{
  "experts_per_token": 8,
  "d_expert": 32,
  "vocab_size": 16384,
  "batch_tokens": 65536,
  "train_tokens": 394000000,
  "max_steps": 6012
}
Below are experts of layer 11 (counted from 0) of a mixture-of-experts language model. Rows are named router (the router's row for the expert) and show model dimensions 0-63. Each number is 50 + 12 x the weight over its row's rms, rounded and kept within 0 to 99.
Before each expert's rows: "comes before" lists some tokens at least twice as common just after its tokens as in all text; "gets" lists some tokens that make up at least twice as much of what it gets as of all text. This comes from a sample of Wikipedia text that the model never trained on. Tokens count by the router's weight.

# expert 6
comes before: "1", "2", "5", "3", "4", "0"
gets: " ", "–", ",", ", ", ".", "-"
router:58 52 52 56 56 61 57 57 59 64 45 32 49 33 55 57 40 27 45 34 50 57 24 39 53 53 56 27 58 63 48 44 60 45 47 63 55 67 58 48 42 52 28 73 43 52 69 46 46 58 47 58 52 52 65 52 42 49 44 45 69 56 40 40

# expert 32
comes before: "\n", "\n\n", " The", "The", " of the", " In"
gets: " |", ".", " |  |", "\n\n", ")", ";"
router:47 61 55 65 29 22 33 57 45 58 53 45 50 36 60 54 38 64 46 68 65 75 54 44 40 62 42 40 52 39 46 41 32 40 58 51 58 48 57 54 61 49 53 46 44 47 83 57 68 51 60 68 60 34 37 60 53 29 56 90 40 72 39 54

# expert 25
comes before: " | ", " |", "; ", "–", "|", ":"
gets: "\n", "\n\n", "0", "3", " is", "2"
router:49 45 70 66 38 45 51 58 61 44 55 35 35 39 55 58 53 56 56 51 65 42 46 49 39 50 44 43 45 40 51 27 45 34 53 35 72 61 52 48 32 47 43 45 59 46 66 42 36 39 38 62 46 39 39 40 57 41 58 38 30 45 53 52

# expert 51
comes before: "1", "2", "0", "3", "4", "5"
gets: " | ", " ", " (", ", ", "–", "| "
router:54 52 44 62 29 33 53 48 65 66 56 36 45 47 65 41 50 45 47 52 50 47 27 50 44 39 42 35 53 73 71 29 43 59 47 60 42 47 57 41 51 41 35 42 42 43 77 49 47 64 55 46 53 56 53 47 34 33 71 54 66 44 46 47

# expert 59
comes before: "\n", "| ", "\n\n", "|", "-", "- "
gets: "\n", "\n\n", ".", " |", "| ", "==="
router:55 42 63 74 18 26 34 56 51 58 54 46 33 52 34 58 47 35 50 49 52 67 58 57 39 60 45 30 48 40 54 50 46 39 46 59 70 55 72 35 45 36 63 35 47 62 57 55 59 38 39 61 60 46 61 39 43 21 54 44 35 58 59 57

# expert 36
comes before: "\n\n", ".", "\n", "1", ")", "2"
gets: ".", " in ", ")", "000", ").", " ="
router:54 60 63 54 53 37 62 28 61 72 73 46 43 56 63 59 39 39 46 60 66 72 51 53 40 33 58 61 46 36 64 36 49 38 48 55 71 61 58 37 30 37 62 35 51 53 68 35 43 44 59 67 46 46 60 50 50 48 62 66 30 76 58 63

# expert 53
comes before: ".", " | ", ",", "0", "–", "3"
gets: " | ", ",", "1", "0", "3", "5"
router:43 29 56 53 37 45 65 60 50 76 71 51 40 47 40 72 58 35 59 72 72 63 39 44 54 50 71 23 56 28 64 43 53 65 52 45 48 50 45 46 38 28 54 25 56 54 64 32 45 47 66 58 54 34 28 35 30 45 67 73 60 48 23 33

# expert 17
comes before: " | ", "–", " |", ")", ":", "; "
gets: "3", "1", "4", "6", "2", "5"
router:57 61 61 62 57 44 39 61 37 73 62 57 44 52 59 65 59 59 68 47 69 42 54 67 37 30 31 49 36 54 49 53 60 40 34 51 64 47 57 59 37 33 56 48 35 52 74 54 45 47 38 81 36 54 57 51 55 56 62 48 50 64 60 47

# expert 21
comes before: " | ", ".", "–", ",", " |", "; "
gets: "1", "2", "0", "3", "5", "4"
router:60 38 63 50 49 49 43 58 21 70 38 41 43 57 60 70 40 43 39 56 66 34 45 55 54 25 74 33 45 26 42 49 56 51 55 50 38 61 34 39 62 46 46 55 51 63 70 59 54 40 46 58 49 54 45 46 36 33 44 74 36 60 64 41

# expert 0
comes before: "1", "2", "3", "4", "5", "6"
gets: " | ", " ", "| ", "1", ", ", "–"
router:47 24 50 79 32 53 48 39 58 85 57 45 43 52 31 50 40 34 53 62 57 45 32 81 39 42 63 51 57 52 57 40 48 30 53 50 49 54 61 32 57 62 35 48 53 36 67 48 58 64 37 47 50 42 49 33 51 55 49 56 52 39 48 60

# expert 45
comes before: "\n", "\n\n", "–", ")", ": ", " MP"
gets: " |", "-", ",", "|", ":", "."
router:52 57 34 41 25 25 54 59 61 59 62 42 60 38 50 66 49 66 57 53 43 45 37 69 49 47 50 36 41 40 50 33 27 32 67 68 75 79 68 56 35 39 47 59 47 37 74 52 35 51 68 60 50 58 44 45 47 47 41 56 33 59 52 54

# expert 10
comes before: "\n", "–", " | ", ":", "000", ","
gets: "2", "1", "3", "4", " |", "5"
router:52 56 73 74 48 15 50 37 31 65 56 43 38 32 55 44 48 40 64 35 70 39 72 37 47 69 35 38 51 35 71 37 52 59 55 51 73 73 46 60 49 63 54 45 69 57 60 52 46 49 59 74 59 51 25 54 36 40 55 54 41 61 68 41

# expert 50
comes before: "1", "2", "0", "3", "4", "| "
gets: "\n", " | ", " ", "| ", "–", " ("
router:58 48 68 79 42 40 58 59 67 74 54 44 68 45 50 73 35 34 46 45 56 60 25 66 44 65 58 41 49 47 61 32 61 59 40 36 53 29 56 56 46 51 52 54 61 28 46 56 48 60 59 64 46 47 36 35 56 42 56 59 72 50 63 59